From a checkpoint of a small mixture-of-experts model trained on Wikipedia: vocabulary 8192.
Below are experts of layer 3 (counted from 0) of a mixture-of-experts language model. Rows are named router (the router's row for the expert), gate (a neuron's input weights, with its number), up (a neuron's input weights, with its number) and show model dimensions 0-63. Each number is 128 + 24 x the weight over its row's rms, rounded and kept within 0 to 255. Numbers have three digits each.
After each expert's rows: "gets" lists some tokens that make up at least twice as much of what it gets as of all text; "mostly gets" lists some tokens that are sent to it at least half of the time. This comes from a sample of Wikipedia text that the model never trained on. Tokens count by the router's weight.

# expert 54
router:157108130095166100133131128099170125114086148112144111148128083072160101123142129133132109109122147128089137142116078132080168091136109159122145109124192107156162114118091144154118149099145111
gate0:133101137138156131081127136140151121102105106118145182111106180130140060152106083102109119128066111110104114172157090136118124096092106114148151138154105160128128080119142093108070137103158096
up0:159138099146138126155142179128117145120109151112100110129183107122135140082147123109138160121105112144134129124124120133154093097136151111129179144143121108150124118116138105135090067129156119
gate1:134090172154111156157121113145163093160109137138128162126164129142075132119143074100104114095107122117129156168102123079117093090110060147127133130120115114168105145141140136122107135122145099
up1:073158088122116106118104118149139109133088138145131154135125108124145121117142152143164118112158142082109134147100093123147165140129121081165134157077121137166114121140104124126171148171169123
gate2:155177131152082111128129158105146123158097119127145121179129144149128122136135135137121112117148148142135171106102142124122132136090132142093147140140139132115141166176122177147076169167092115
up2:134152109137146116122135128087120117167070112118152092212147148144126068153123131122126095111151144121089149143114124125101157158114096129093140178155143150117145107138167151101148149119166103
gate3:102131139135117124140123155122082153105108116095118160165134154092106124145162147131108136166113145130083088086101109150146113148147139102111187095129166078113094117150185091137130077104132115
up3:127167098134109100139140103070166111101115140137117143053149114128152093107129138140163091122141128141124117126112136161144140147088144144108121154147129170139170077163148106115115123103143144
gate4:133138106066098150161092142127134105107141132107130163155145144104126128149112119129128141134125129168136132132136156119113114130111128173109147111143134144142132106169150113130113116148161116
up4:149123117184156097097124123115139155135118102150151113145133112152147111094170113126098126164114130123134119099145132116172117126113122122156091158124116156144156137140109148169156113153138153
gets: " the", " that", " to", " a", " his", " of"
mostly gets: " its", " his", " their", " some", " any", " this"

# expert 51
router:133079152119186091168139126118145147124131145130115112117139176128106114083160105108150144106102181152114146089125084118095105154132115112158123145100130150149116159126154129150146155097126129
gate0:074134079137108115129134143133146144115104122137139133157108141137160137126097151119148117136099152101107131108124109092103099154134131134141110097117112136127111085127148114150146143128092118
up0:091129169106201131140095081151206122116142120131135124114147150147125159114099155126127125110084072135096135148112128144128126122135100095128132119114132135143147134136134136113114125118142111
gate1:089135118128106177127103129098083122147129122108137146144195053136152099128158131161074141103174102148126159146132126134099142079161120116124092143108088142121126115119158136132167144124177110
up1:128124100124139152128150151132128128116125122159112150128137154126124105130102117165138143144147144083113107095176125143115149148081099091141129154086109086124164139115131089164135106119131138
gate2:116159105106164085146154100110147077140150164101136147087133134140147123137138130114098134139163198124130147141173142147146167153165136121139121142093142188108133142117126159108138134129110103
up2:139126101139102141108134095147107081159133100124117158123140152076109144124114138155134123112108047159154123171124134125125133141111136109148165112143128123164149146104116101077130140150141136
gate3:097158136143109109159193129098115120123107119134116114097086136137117156074093116127121124092105150076129106106124141149143142112179107134141142087107150151116168141122133127121135138164120158
up3:129178130153091099119153158128066131169120144149146124099117075067117111106123186130100157077142085138140117138099153146135126122148122134110129110165137161101119130125131119166167151120098128
gate4:178126144126157115131132157105172118129096117148113105144124152156106111120126109154143093088093180128150131086115121131137165117098105135095122124113140144104101122126100107098106092106103141
up4:114139114104112134135181120102187110135145104134147130145150106100113099104132135134127122150147138129144151155139093134112129105161079135140088149089119103109131078128067108133117123137162118
gets: " \"", " is", " I", " that", " You", " The"
mostly gets: " \"", " you", " You", " Love", " our", "..."

# expert 42
router:152132124101146113153102128127150129109115088152104134103147108161187168084087124149096127117134145193123116123139126117154133092128121074126104147145128145141168127141123106133135116157142133
gate0:118142132132140139131123082165160137137145097126164134152175135185159120109109084148158101152132146173156141111139135122124100131124144110120085144122109083142171118124132091082131095111129118
up0:091116117106109119122096133105127120130163084098123084114126089156175094184116135105154145119086084097114105177107145141130157162084123150143158159150201151158143124093129130163075172094142142
gate1:122097124141126064129149165118105147138115129139115163128115157097091180121147137156118109128167108147136147102144207135087112121126131155147144190137147125089167091125070146169142111100103094
up1:167128150112118120127147133134168120145095089149166118072139136136150116117111088142112138112124162107133118140093177090151134109139116139163140118105144141123137157103120111118137108099172105
gate2:129182116119142136136146112132099144104121117106116126079153132150098122076126122129164108103146113109148143146122119151084155105123110142116214195163143142109164129131138147063153141149146112
up2:153143137146150126149134136138089132138159124162094136126192106110157098076106112121083156157109132146121093122139091095123133136129129152105149164134148168131146116149125146111111155143140081
gate3:119107142101130156119121097180137114118111100111095139103127152124126061117143124165108149146141157088190165177168097126145145101112161144106134105131142171106139127110140165130149136155151083
up3:154139109137119154107142085107116113126143128134112087092132180118160127110099141107104177121103146135122140133106144121139143108121100162128165113090128109141132140086129136126108110091108095
gate4:112065107101133093166090124132113138124133118144216124106128104090151143139063158141114136166144114142113151110136193116116118151115162115133119151127136152129149150123124127134075111098139154
up4:163149115170135104118117159158110097111155132100135122137185121148169116134133148167127142095132116110084129139113082116130141135134104104136094083169178087118102093167146111146132132179117117
gets: "20", "19", "2", "3", "6", "4"
mostly gets: "20", "22", "21", "95", "24", "26"

# expert 34
router:118125184122124129130146108166111127078086129123129117141124213148118135124137124166076120135140135141127116136117089135155170109142074106097147130165105118073158111106132172120136122104142115
gate0:149125188143129153135145109086129129110046144152125139118107101127064138135113101106150164108127139105107114144139114168107129158147142159082129125093146087127142199158165124118137117148185126
up0:153081140119113121115169147165136135114101099129087131123097121148144151138103114107149173151088090130078099106144143159118135109133086121138094161128146088153108157120069145088118146166109132
gate1:135136131118098200140100130158121160135111097137084088132102124127085137144105157086160065196118140134153168075123069135087120108095102123126108156122096082132127099112169100128140140098114123
up1:131116148154129154156091117131148144191090141146131098125137153089104150156122122083117171121140117078102132121153101132111144128152156126135116124119123106143115126142149112127124120137096111
gate2:124127148099068154147109128136137091107105128060141085105165125119104152117143108219105148122142108155172122138159124112135139081145134133112147142136143129135144131137131146140119130113110173
up2:164122066153133119150165097145090152100130147143126130148106097092148163123130148085127126178109129177111153152158173115103099119127130100106095128083111136148101118089151138136151104171136141
gate3:101123135149120106128175132107100140162140118127152089084135106103100137100103152141145076115140120104168122117158131144177187100112114160118113145107151109122131126130107127171129105109150157
up3:137145128103119127159134095144121121143124181131087120136130138121117110149153146136071146100158132195134131142117125154160110131162136147121121115149116114131102155115113149069079096123160140
gate4:153109120135121124110120114105181117141153140112150091128125119135196135083111141157141128137152124140121123146119127134179133152136151131138148130153129150111100097129140145118151171124134138
up4:140140162139131121102101111167108155115147108107115139122145110106112076129123147118087123123078088143134118154149112063164098116110131089156112140162140146152125156121129144153108121121151116
gets: ":", "ing", " that", "=", "ed", " made"
mostly gets: " including", " took", " using", " how", " include", " won"

# expert 10
router:106084141114164154178124104116155153113123068091110100083077122131138129114149113135160175081121138116104137119151136122113154142143169127114151137169116137137151153114154097150135152129112082
gate0:153162166110133125149112158128118137119111112160116109153142108102136152100118096108129107126138117149112135097136137109111121164143152133113105083137068146123090072122107112127131148141117129
up0:119069142095135161102132165083134143125103109111150146105128084101141093098084108110145134114135148122116130160106112151164121099178077108144058166103114130156119188134132128094112077129143125
gate1:142123116133178138152110150156141108086143158152151095079134140120118125130113130146146135093110101128133128130119128110164140128095159144152134161157136114086169186150129140116117130120129105
up1:112129143147135129109107112171108142122139143140119148148149179145125066118134124129126115151135137101182167152128171138115161138182116079078190157120099123123135079107104119115125131104138132
gate2:136135149111174143110108132151182096139139139165158127118127111100166114157150105151126149140097128161152161105138136157130138144159106138136182135172142128137143110144099127132119147112135107
up2:122099096141145139151170133119121108144099134108148120074114157106151143153178129156128174124134154181122129100138142108115113090087135153185103154113174097106121147106129134153110124145097130
gate3:130126130110120110135090108145122125147115087100125106124116148169147121100122115109141124085095108132161067125137123145137160132147167160140086084147102112147133153139085112183141118103078114
up3:155092108135148122113136098124113120097098160147112133102186137127093113117125145113174123123146130144127144151142125114129081128118133167118164132162122150123081144128096106114159165126095116
gate4:126097125146141152154129070126086140165162134152138154096124041080106137088132097140142145119147145125136074125144140140133143147180164109126122102144117126111138149133094120114097137146137127
up4:114145146110130127091140121095138097086156128109166095137159104156163137134096158135157104146100110128196131136145137165129133129150113101117116144114131107169126101123132131136151082156103160
gets: ".", " |", ",", ":", "°", " •"
mostly gets: " •", "°", " households", " −", " .", "})\n"

# expert 5
router:136122104096137148105132116117166141114121113147141122149135169100128143127192098112145150099158129090115147106112112178117122125160095127123110137175136155126136163098098135122124144124099137
gate0:129125100102158129129093147174130125141093105107117151118162102125134113135151144096159144112152098122134100119121124139132149104191123194142127116131102150127148119091170112181124144082090097
up0:116135111148118107171118188118115130175164172169107151121101107096131116139150108107129115126107132123142141168139109117102127166133178139145122092150165193165143109159156158116104119148151099
gate1:110128135143115132129129166151134144166161145143114169140147128126143094120126135135166118157170155184121139101131111145128131163117142142130153153109138150114128144155076161194137109138132154
up1:126058130145136115112141089126145176123117139102148138100177108147099175153116152137116102132121120146099110119108146108130147135103120139135144138127135125092095107095106139127095104132086076
gate2:100141124129097073158138137145122173085103165138126152118113138154105138109141107135138121141128129126163144127082134137169114119147119117121108130104186138136133100098109120076104099111113190
up2:083114133120085114177102096139118147122097158174161158099084150126161153155135117148145154120132145117128135101126114131130131135123099140157130137163116154162124118079118146105165114080132107
gate3:144139111120127155130069088142099176149092121136135069166160115116122117127137135141134130120139146130130122176162117129088135127122120123151155141105127133143149124190151112137117139127156144
up3:174118115119082107134165128111125092122155173106076128107138096138120122129138177149149138115118147148138093104130110140114107145131134136139102157130103120126131141156098170141104130145111110
gate4:115156126136124174153169122118142110090147115155111095173152133135181093111118131119140176117094138112119165163069081147111130140118126133123140153170143098157123155104117136137166127088111143
up4:149111108109106140138091105170129105149180057105129121161104112137123104120178104134095124127101128130124120137074119138109118142127085119132123101115137138104109077151127147113115090110114119
gets: ".\n\n", " |", " \"", ".", "==", "\n\n"
mostly gets: " \"", ".\n\n", "==\n", "==", "===", "==\n\n"

# expert 11
router:091119137124131133196135131097166134108166141118102136113113144108131141127118108160124129106099131157153102143149108183120117122155110065111092133155114132125164109089110144102146146159134145
gate0:137103109157123130142144132113111184106122142171165156101159170170147134112085122146101123125147148158121112170105145122195088150151124135098138108084135131085141108147080118100071160180146126
up0:143087066151168107105119094154162149116135131159130150131150138107092101141112126146135108128129137089133105058124104145178102166127134130156111098122151104175122140117108157146075171149089095
gate1:140110127107124173169137181116134100110078114165140179137149120121151108128144130103111146145145136153132128125149116143171098128164140142109115157137084098084123132137119137133113174118142147
up1:089123076139118156084144113116159152127113112118139136140107095169113171124113106118128128082124094096098131164096114126138150127109126136122154109152140132138119148128169138121101094125101131
gate2:121175122149125145139165130102154146119115108081124121120139140122085090177108126159120076185115099134096127184140168120104127133130122117106151127105124142129152127131162125111139139143158107
up2:115094096101130138138114110134128115117117132114111166122131172094189099148131125148140147114142138117108161153110130120181120100133122150097120132118121137154102113137129168100098116109131104
gate3:123118105123167141138110137092152165162119167140135123138173176091163160143132122093124112128126153113080112187134157168154110146157127125146180132171124140134127142110142080065160183144120110
up3:116170139112123129108154130142128135106097123137164136115120152100105134103104110163124156147111106098089168116131114131113151120144082144090151137138127161186152123164146143103102130093131169
gate4:091139102152144144142135139142146120144144139110152154120139085089115158136100136118139096123122108102112105113118157092045090122109109106125109134112143182120143116111096062095125149140115105
up4:123110088115121099124132151130105114140127148117156158131120146121096130125160141129125150130145115146099145165086167110126132140087139103108120115099099117181135120145104136115166110093147172
gets: "0", "%", "2", "1", "5", "3"
mostly gets: " km", " ft", "%", " mi", "″E", "″W"

# expert 32
router:117120124097118144146167103100148140125101122105122138152083162117148103155110139158170151145127112126129086137102125160111135131111111104119103096183093147119170111108144106141138073098134110
gate0:132120154135167159176143170090137132111134093158124119137106157126121144107133116116138090132117079121100113131112109141185143162100102098117122146080156137132138149118101056129142119100156122
up0:143154158120104146114169137170136155091099106087116154136154139123162116108118107131114124125092106108151182122122126118168140102145149132091102090158144148125131141092122123169152179131136122
gate1:122123150156117117105113142069156120100126147137109107127127082147145154149137150112139075109101099135170141180096103132150100132166134110121129103106131091135108135167140084132107117145144141
up1:084148111189134125121098079159090133141153146154108167124123174143143138122125121122091122138150054119099115188087081137141133166141170065123125143138130120124162125141142125111126127121121171
gate2:139114110106116126133134150106095109135136095126122122163123121067143164101141127118142149148135119154091128143099105136135107131107115120143105110109134171111126129105124146147115101121086104
up2:116116118142097197125115169146097115114118109121111140129111171112155138088139179119135117081133130095129106144096122126114161099155114100121116100142130115158134129093094085121165140095122132
gate3:080129155107126138147090193102145131102133138122130148142086129088112111144173153135069139096112127090153122147119145119122147146118125112144111124151128116097105143122146124157136106131096151
up3:106141079130123136176122124126108138151127133169146140153148139142106160152135109094145115115109139138160149133099181137133116119109172136130125136126133124128118112149118137152180149178089134
gate4:116111148107134143106157142079153085141115135112136115131148103107137103174155135146119160134157100124125160090082145116105132138137148125154127148173104137113119136154142149110133141142131129
up4:146106135148097121135112102189100106159102135101079126143168133101163138105147095125149117116118131155127134128128121141152105127179121107091108107138122140122155140118132105134150117149118145
gets: " a", "|", " an", " |", " A", " one"
mostly gets: " a", " an", "|", " one", " another", " Preceded"

# expert 9
router:124166183152154176124162090125153124098130114088090119089113153132118109153144090093164129166097153102131131115093127138084105124175141125109091128151159104113143110115147071121141129103093127
gate0:157091119114156164125163105147119124143160108133132143147118111065149139110102120132128110139141109103122113100090118101085151132131138178151115096125141119143139131105132142062184137086086148
up0:065114101134136156158119124124136143143137158115162144101194131148145102137140147150102124135098126152154108145167151090135103156091126163113079119107175123106139117148134112150117145105143141
gate1:113117104156142175149147103109119149160151140075148129137095121159160096111133132116132111117138095117149141129137119093126162173186125132181147158178102084113096149096126126136115128129168142
up1:129130169151134127115162101108120113143142116175128130151093128095119098120114144140036155125151128105122133136144083147136154149133140155136153127120137116068135135097130141140137116138156124
gate2:152114173133123120149110108143197173116110148151115179125137151113113113125145126129112120145118113105119123153142121123120131135128137073123160121132165119146145137103116134129132112139137125
up2:161103104134172125116065112091117119135113144121146117148094104162162110127162164116106109157102137073183144156144126095099116140137143104155143101127178130109152177159122170144074094163167148
gate3:152137111145117157153125096135095137135136126126096178152138107107141160102158133044132122167148131151125146159121110131128135135120110080139075117158115105127170153142107140162130106115113169
up3:142132109147184119129127150104129101137151121119168174143154184102126131139125179148097192089109116097138119135183117167131156119144144132074105146107142110119132110126101115158140106079105088
gate4:097102137134081166107115131132172149122126166127125096086151156125083120119151119110109093136118134143155148120163146164153118101115129120099144129088125164131096129134120129142163081107090104
up4:174129125128112140140097165166109122078098139116126139097109142160116146104098105116147112142160186117141115106155145120115148138110155114123076111157122168119134150109159129131080132158119128
gets: " |", "|", "==", ";", "===", "-"
mostly gets: "==", "===", "====", "|", " MPC", " JPL"

# expert 8
router:143127143103142143133114163131135140135128113186123073116104146116128120111122110121165105090129140109109125109133131153110143120155115136118111146152097114114108122105128114144119119141147143
gate0:122151145072123104148165100125140151135164101151118123138107127174123146129138129174104150108137086162134104114089132149098116145095130100130134124103144108146109125136166129138136174136110105
up0:113141118124105133158102118153117138108090121120129103115101128149131101164146136135143120112181129180138124151138109132116113171146152135111123129140141155119143107084133147154097151126142164
gate1:120136117137090136079159116111141142155138128125106101137096130149112110174122061127078094120163112128127110175150140108123110101108157091142127170141116108145060108101130147128103119124107131
up1:119128118100119079156166127149146152139128107144131116137115168119128153140131109097144117112125110109127115104121141127118103143141118132100140145123171141126116102150155117072081141132139143
gate2:137152099169134093147110158125088127108158116135107116143119139122167150141144114087156130119145141134084131124146093134099121101121161131115096113124157147140116112160169125102094124143128131
up2:124158101134147137168152091125167102142133114104135129088114150135130102092100142124116148136207134072137134098122160193159094126144114110133132129117195103133186132115083111116106065118122103
gate3:093116182124123143129107132124133134155129131145096111097128080137112074158137138132151146122174110102026117133088125129156157132152096142144116144158170152119133117125111156210177124115095174
up3:106124141103131123131138136123121150159114105095176119133107170125108096161145132108167134085158120125112133097152095140143159126143139092096135173130151177123135150153123115149138117168144139
gate4:111101123135107113127138127177146103136102186140141090127156140147113112160091074127084111074146124096143136115155119145139082163138149108093120109138090114135169121124117114067108118159122134
up4:103161134180136125157130113145154082130126122141134094147103105138130136144174159117095152141109148099112103116135099125138170121133150091120111147146162155092156159131152138167146150108144131
gets: " ", "20", "19", " as", "–", " after"
mostly gets: " during", " when", " while", " before", " as", " after"

# expert 48
router:127137163112116111133106135112151122102109113150066113138106168115100125110100088151111146115075156125129114116142125120078163159161090115115171166151136116133159103102085156166137121113122092
gate0:150071121165145172119110145138139124107114137116171113102133131111108138142116125103087136157143113089137108142101099109124135134121107140096104134153138120132145121128149121121105128169149151
up0:163074113177139150118137115172098158144083116130116130118113108154163142130160117102123105126154141129123118155127145126127159094102139128166145084120106135107095139152129139115144110137104125
gate1:113156143127122126099111153115146150103101117128127095149081139136138115134136145125104106138092124155104144126112105150069076136126150121116109159106088142098135141128151149127110138104134195
up1:127137144098106121103145118142112139112110122127089154164103132116124117121110145173103139152103169154125144110149137129120157132119082145187146106179124117126094109114099112166140128130099132
gate2:125078100116111111104098114132142126095121140166150118108133162158186134113126115138095112101104120137089120077132129120113099127134123141103124095104078154078109141134108110135117126147140134
up2:140124150113108135148109161117135136145164127095103107144130144104132133111115111059153170121140114156117156142125133150133115079131144111104071156145117135149128179076086139130150141094108142
gate3:157120164144106109155134108133161114104066119165090146182165133098113123118155128079136123143104059119122127106162102095105138132130173120145132128121109134122112101104195123140159090116129121
up3:169139102117116162101165118095115155158129103099177138130156109141141146129136124145124097101118102115118116171099140121163114107092162143126127083157124140180114146135135117161157129119142108
gate4:126162101140150142144110182114127110135103107187086124088129148123098149109113102162183137084154073108128158128148133138121150157138073116082128154137140152149134135135102113098163180147143125
up4:134119152117075167131123109111122100108134076153148116131120091169152151095139133138121124098122151174108049103131119136104101126111124117127186141133132129143061150129135109110084118097153162
gets: "ing", "ed", "ated", " of", " to", " used"
mostly gets: " released", " became", " won", " used", " began", " made"

# expert 59
router:115121117118091112159120127148149186116114072127103112083140105086128125077087102084130115166106125155135080094157100141127084099154100133139094111099146144110116113073106151149131139123109126
gate0:130165103097147139101118148144125111119103158125141137173120112129113143151136120153119090115124116099143171119143148095125113119071130152172105118188159162112133149133125147147148132134149148
up0:121082130125130131139160120137159137139121113158087122147099127091122090136162126147134081127146113128135104115138106108095083138150118075096108101164125125142121160118082158125160093129129137
gate1:140136136119133119099137072138135109135163154123151175145110126099104142157133129139127083108106122116114142124106126153132164136123122119132148133096132128147141127081153102153139147134115121
up1:129124114114156134107156126133130132175112158107093119159156104110121158109104129096123137120077137113124140126175152093140129085114133130146102139120140130127122143134127139117133165158145117
gate2:117161137100151159123096129140132105127150118132115124123086107107124129096153125132114109121161114120090102149128149135121123153118110165099111097151131158119146164071101115111130129134106132
up2:130145137098140093153161122115153107155173095137094130162113168170119108133125090128148090141127077128144126155159140137120097146121143129119096131124117092147132154158123101076123147100134140
gate3:141127146133098137130144119168125118150116161136124132148114154101129093117121113138129119155113165134148120142179145123167118141127145093134122144150104119144098174163095147175122134098143135
up3:147104136127121131120099111177103126098137142064124102098170152128133165143148187117120148140148110107139162121119148090142152142154119158081106091041128078122148156084104113106112153139159124
gate4:159144127133123102137108134133173141144131089136120116106130182123117152154104086134148102107063120141106150139150074120116141136185096148137170100103155133158101090165115121099085128123113163
up4:143124139112115136157151125122160162150099152100152180106124095123162155143104146123158156086137101121133113132105136109125123142152092075153126111169140138095090126172118115103143118114136109
gets: ",", "20", " season", "–", " years", " year"
mostly gets: " century", "----", " election", " season", "–present", " year"

# expert 36
router:114121127109153141105170102146121151090148105098126126126121103078127139129145102103153137107106119110131144104130108176125144166146100102142123110154132162101107141109128151153117075140071153
gate0:151122130112123120050150079098126111139108148123204095111097096118114166124071131136097116141120098129118155097145137149142125164112126120107161142117154117075109154103126128112132156179118126
up0:143088161164161102085131116121099134084102132140133132121116131125119146141110082161115162146093109134109143126112091143132150137134104144104095083145136125118126184091103106154180150190113151
gate1:095144130123130143101123144148094125154147110146124142100165125124123092164157111124120127100084113122115163125105145150110159210096137140113134182139094142192133105168148143102146113127168101
up1:106122115148089154130135105137099167120160134134129163121122133124118104129105106126096136120110158168136146132099157088188097124144154114108159114121124107104126128137171081129133125150154116
gate2:158107104095183113107158080104135101143070144116118143156114103096135153129134101104127101121111087130091115150121125119139113120106092184118118093125188103087104086107108138153147138148106114
up2:128108168108130112128109164140105134112133161120117108137107134135090099127195090127181120102105130082064123116099133137132120110110100147119128133164118122118146124115151126082152125154110155
gate3:178143150149122095129185115126157138150178152122125135124096155149101126129134062143141132161152123140087094125070124109122124128115132170128139114139129126150136122142122151129116096113121141
up3:164149131131106181097121135149068170096148115134136103182117157127109104140149122100108088129101119147202167156137138137080129088145133152136123129188118134109191120146126117124134108102132106
gate4:134132152163140144137090110191136135122140117123165139089128111131093101132104133071103117152164124140127199136144169141157122113119138108162158119178110105117122144163069155140110149141094151
up4:132138144131108130137169103106204150138104159139120129124132129104114156142138126149113112106126120191129159143105142135106134144133197144155097118152147143101147096191138139146132108141124150
gets: " |", ";", "|", ":", "-", " -"
mostly gets: " |", " —;", "',", "%;", "|", "°N"

# expert 23
router:105109156104130199114111113101141101104104141132137096145098111125150113126075089156169133117151139139123147087161151140110114087131085139099155173122170136189126142101116121135165158123138110
gate0:122136146122093111083157148090166151162106141158136113156122123116150158114080134128085114113116161110101143147155141152102125164142168174082178159103101181127121172104112106151166099147142117
up0:090151133130138136126147111090134108113124139133117071112113106101130136111153144097091119142152129107083109153147147150112126162113149103124113144131129129124115170156167079067128123108155163
gate1:188109116128156086125114195099148138136113135138130119114087127168135135159105168151154089129137105125106125141149133189125094115128103166095077139106155130133119127121140166129149113106117100
up1:154060117111077162122094132120126164119106163154122140129109090129099172157122098111112118129083140156157129098143131086155132142143092145126106125143129093154123128140142114101116097108110139
gate2:118114104157140132158165114130093141142157107093106141150129128109126139107127130130130127127148135146119132133155148116112125114157105133162109113086148132146098121122138117113096109125146123
up2:105125162104125137094129136110121109152150145134192105114125076101125129100110077118125133138137136122118096153127122145138141108168150138194155121109094140143111147113157113163109129152108114
gate3:115157079153141146127127151123180124156147112145134088146127117083153156145112148160093111109130137122131111125136096118158166147151087106145135141145120142142159111138127160125156177150110133
up3:168142133089126134137142155124132095165140117171127133116120171127141112151169138130135112079129118100100119124095102139151113113101089143079103112117095154151139127104134066127121158174126128
gate4:121112083138123151101111081161084089110113132145111110122133097125143153092134135121147143120117116102153182096113124123132143146164174156124108173160140171164113140140129148127179122143156157
up4:135116092150155115118108102100129107096178154155111109079118123108133143108109129128115120138111128096119111125109147144089115172134115167152122106134113153161128098128125118131098114090096113
gets: " to", " he", " which", " his", " who", " He"
mostly gets: " they", " film", " who", " would", " They", " album"

# expert 55
router:138126190087098168141142117096141131116136109116071082089135155113158122071081138153121124103155107146116087147132141087105132132165115138103110131135146136129129139111134107115185136126160136
gate0:149131142080116074142096135074100131147138121109157128072162145088125144094120136095171149111120132105158102125085204132152122141102084173107112093131126127154135130136125104105133141106103124
up0:116155128144110105126153111091122126113120154107127123112155117145108135115116114152140116091128113163103151090145109091116122117108073130154117137126069142151110128155124123134129062113180110
gate1:138104138139162091148116081149152127128123092121153098128093122118164062116146101093100105189139114114106134147138109158141143138114152140120123066093150155125134119155116123134156115119124104
up1:154163135155150160103086088144156101139115111154102151121110162156177129105101137110107135129125120107119099104110146131124155140120152133128150095126128132137065131137164114104145111095102168
gate2:129180115144140131115141066159131110131118136128104077129146145162151165111129123137185115111140134142112121132103118127171105133146134136125138162102129120142131149124170183150157154137155112
up2:130120133128107135134126093088162128155147148117068104145111169148129117137097119133156123082171147135106126107125114146147122129154120127123100133132141188163122120123125122142110113096106137
gate3:138190110071112131160173106120083162137146096097123124137140102144133114083136105141094166116133146123151147149152113155140115126112166165087093126159170126168106136088165128169134169095139091
up3:091134104137129119137128075125125137150125104142100157153102133143075160157183110177137086112144121096122094091128092134161117173133100148130123130164160144151144109161090148062136135137118108
gate4:116112127108123161119107133164081124097134159161134124157121151079078119153145143194096145140136131117120094142133124134160157114152127137122113130132082122125098119141108120113156116144095105
up4:148116147096148153109121121158169116095172130129120140149156100172125123094108128118138100126111146080120130108151084134115107135121139125080099187124131139104149118132140145084102101144136125
gets: " The", " he", " it", " He", " also", " was"
mostly gets: " they", " it", " later", " two", " They", " first"

# expert 37
router:101130122136084177148154136086162111099099131124154152118126157123119144078098129124133101138137108180144119160169155171148138087157071142123124168142129123107102156104142161133157145128131116
gate0:159143128139131150139142119115156117119124047135117148142158130131172120101150138138161104110088150132108126121145105133129093140156143121123119130086118100107116091156087114169110107081122063
up0:164131097146086110156073101114143108141136153115148134123101125131145106142111159065107113137120122119109127117098145126124128108129110123156109159097162124172158120123148099145116096081141143
gate1:092162121087158111133117140116066132123126137122101176117125135138156082117083123139141102157103140129137131123157142131165138124126147165091139113121134120125141138156106116128143120105121137
up1:073115119175124128160124129111143153128142103139124111138064116114137125068117128124159092134125115159165114110144146131114179143138102135097125103112122121150162099149106141115148106105105146
gate2:101054129147101167126135171131088138139129104103133144112094115138130084119113130118110131167145150138154126146150122168146091133142117123113174157132127141184135139125134126126146124151108165
up2:157114078127151140088145113121131140133088131158078152147151103124148123116162166091131151111075098108113141122143110125134117132121118137112102160144157120137151143117061167099104113075125092
gate3:136115149145133162132164150124094164093157108097152120097134125125107156116072128174165153089138144131178120139126110102157153146138140110140184159114088133126168115103110134155170122134143103
up3:130162136142134066130137161092103143127136096119149120127115126164134121107121169130196120111142142110161130142146161133131115168134127174080156129146079109115139115075114133130139175093144121
gate4:110087125139113087148113137115149106138121162162124118116108142099118171098149144130124114129128123187143115099140115090142122139094113137095088132102127134086130148133119130128161080108138099
up4:061156114110128119146140129111138125090151127127157117143170158102099138087100147117129102140144165152116144139122105128096142142091129133103128133109131106101121106121096136092139088113098120
gets: "1", "2", "3", "0", "4", "5"
mostly gets: "27", "8", "30", "29", "9", " five"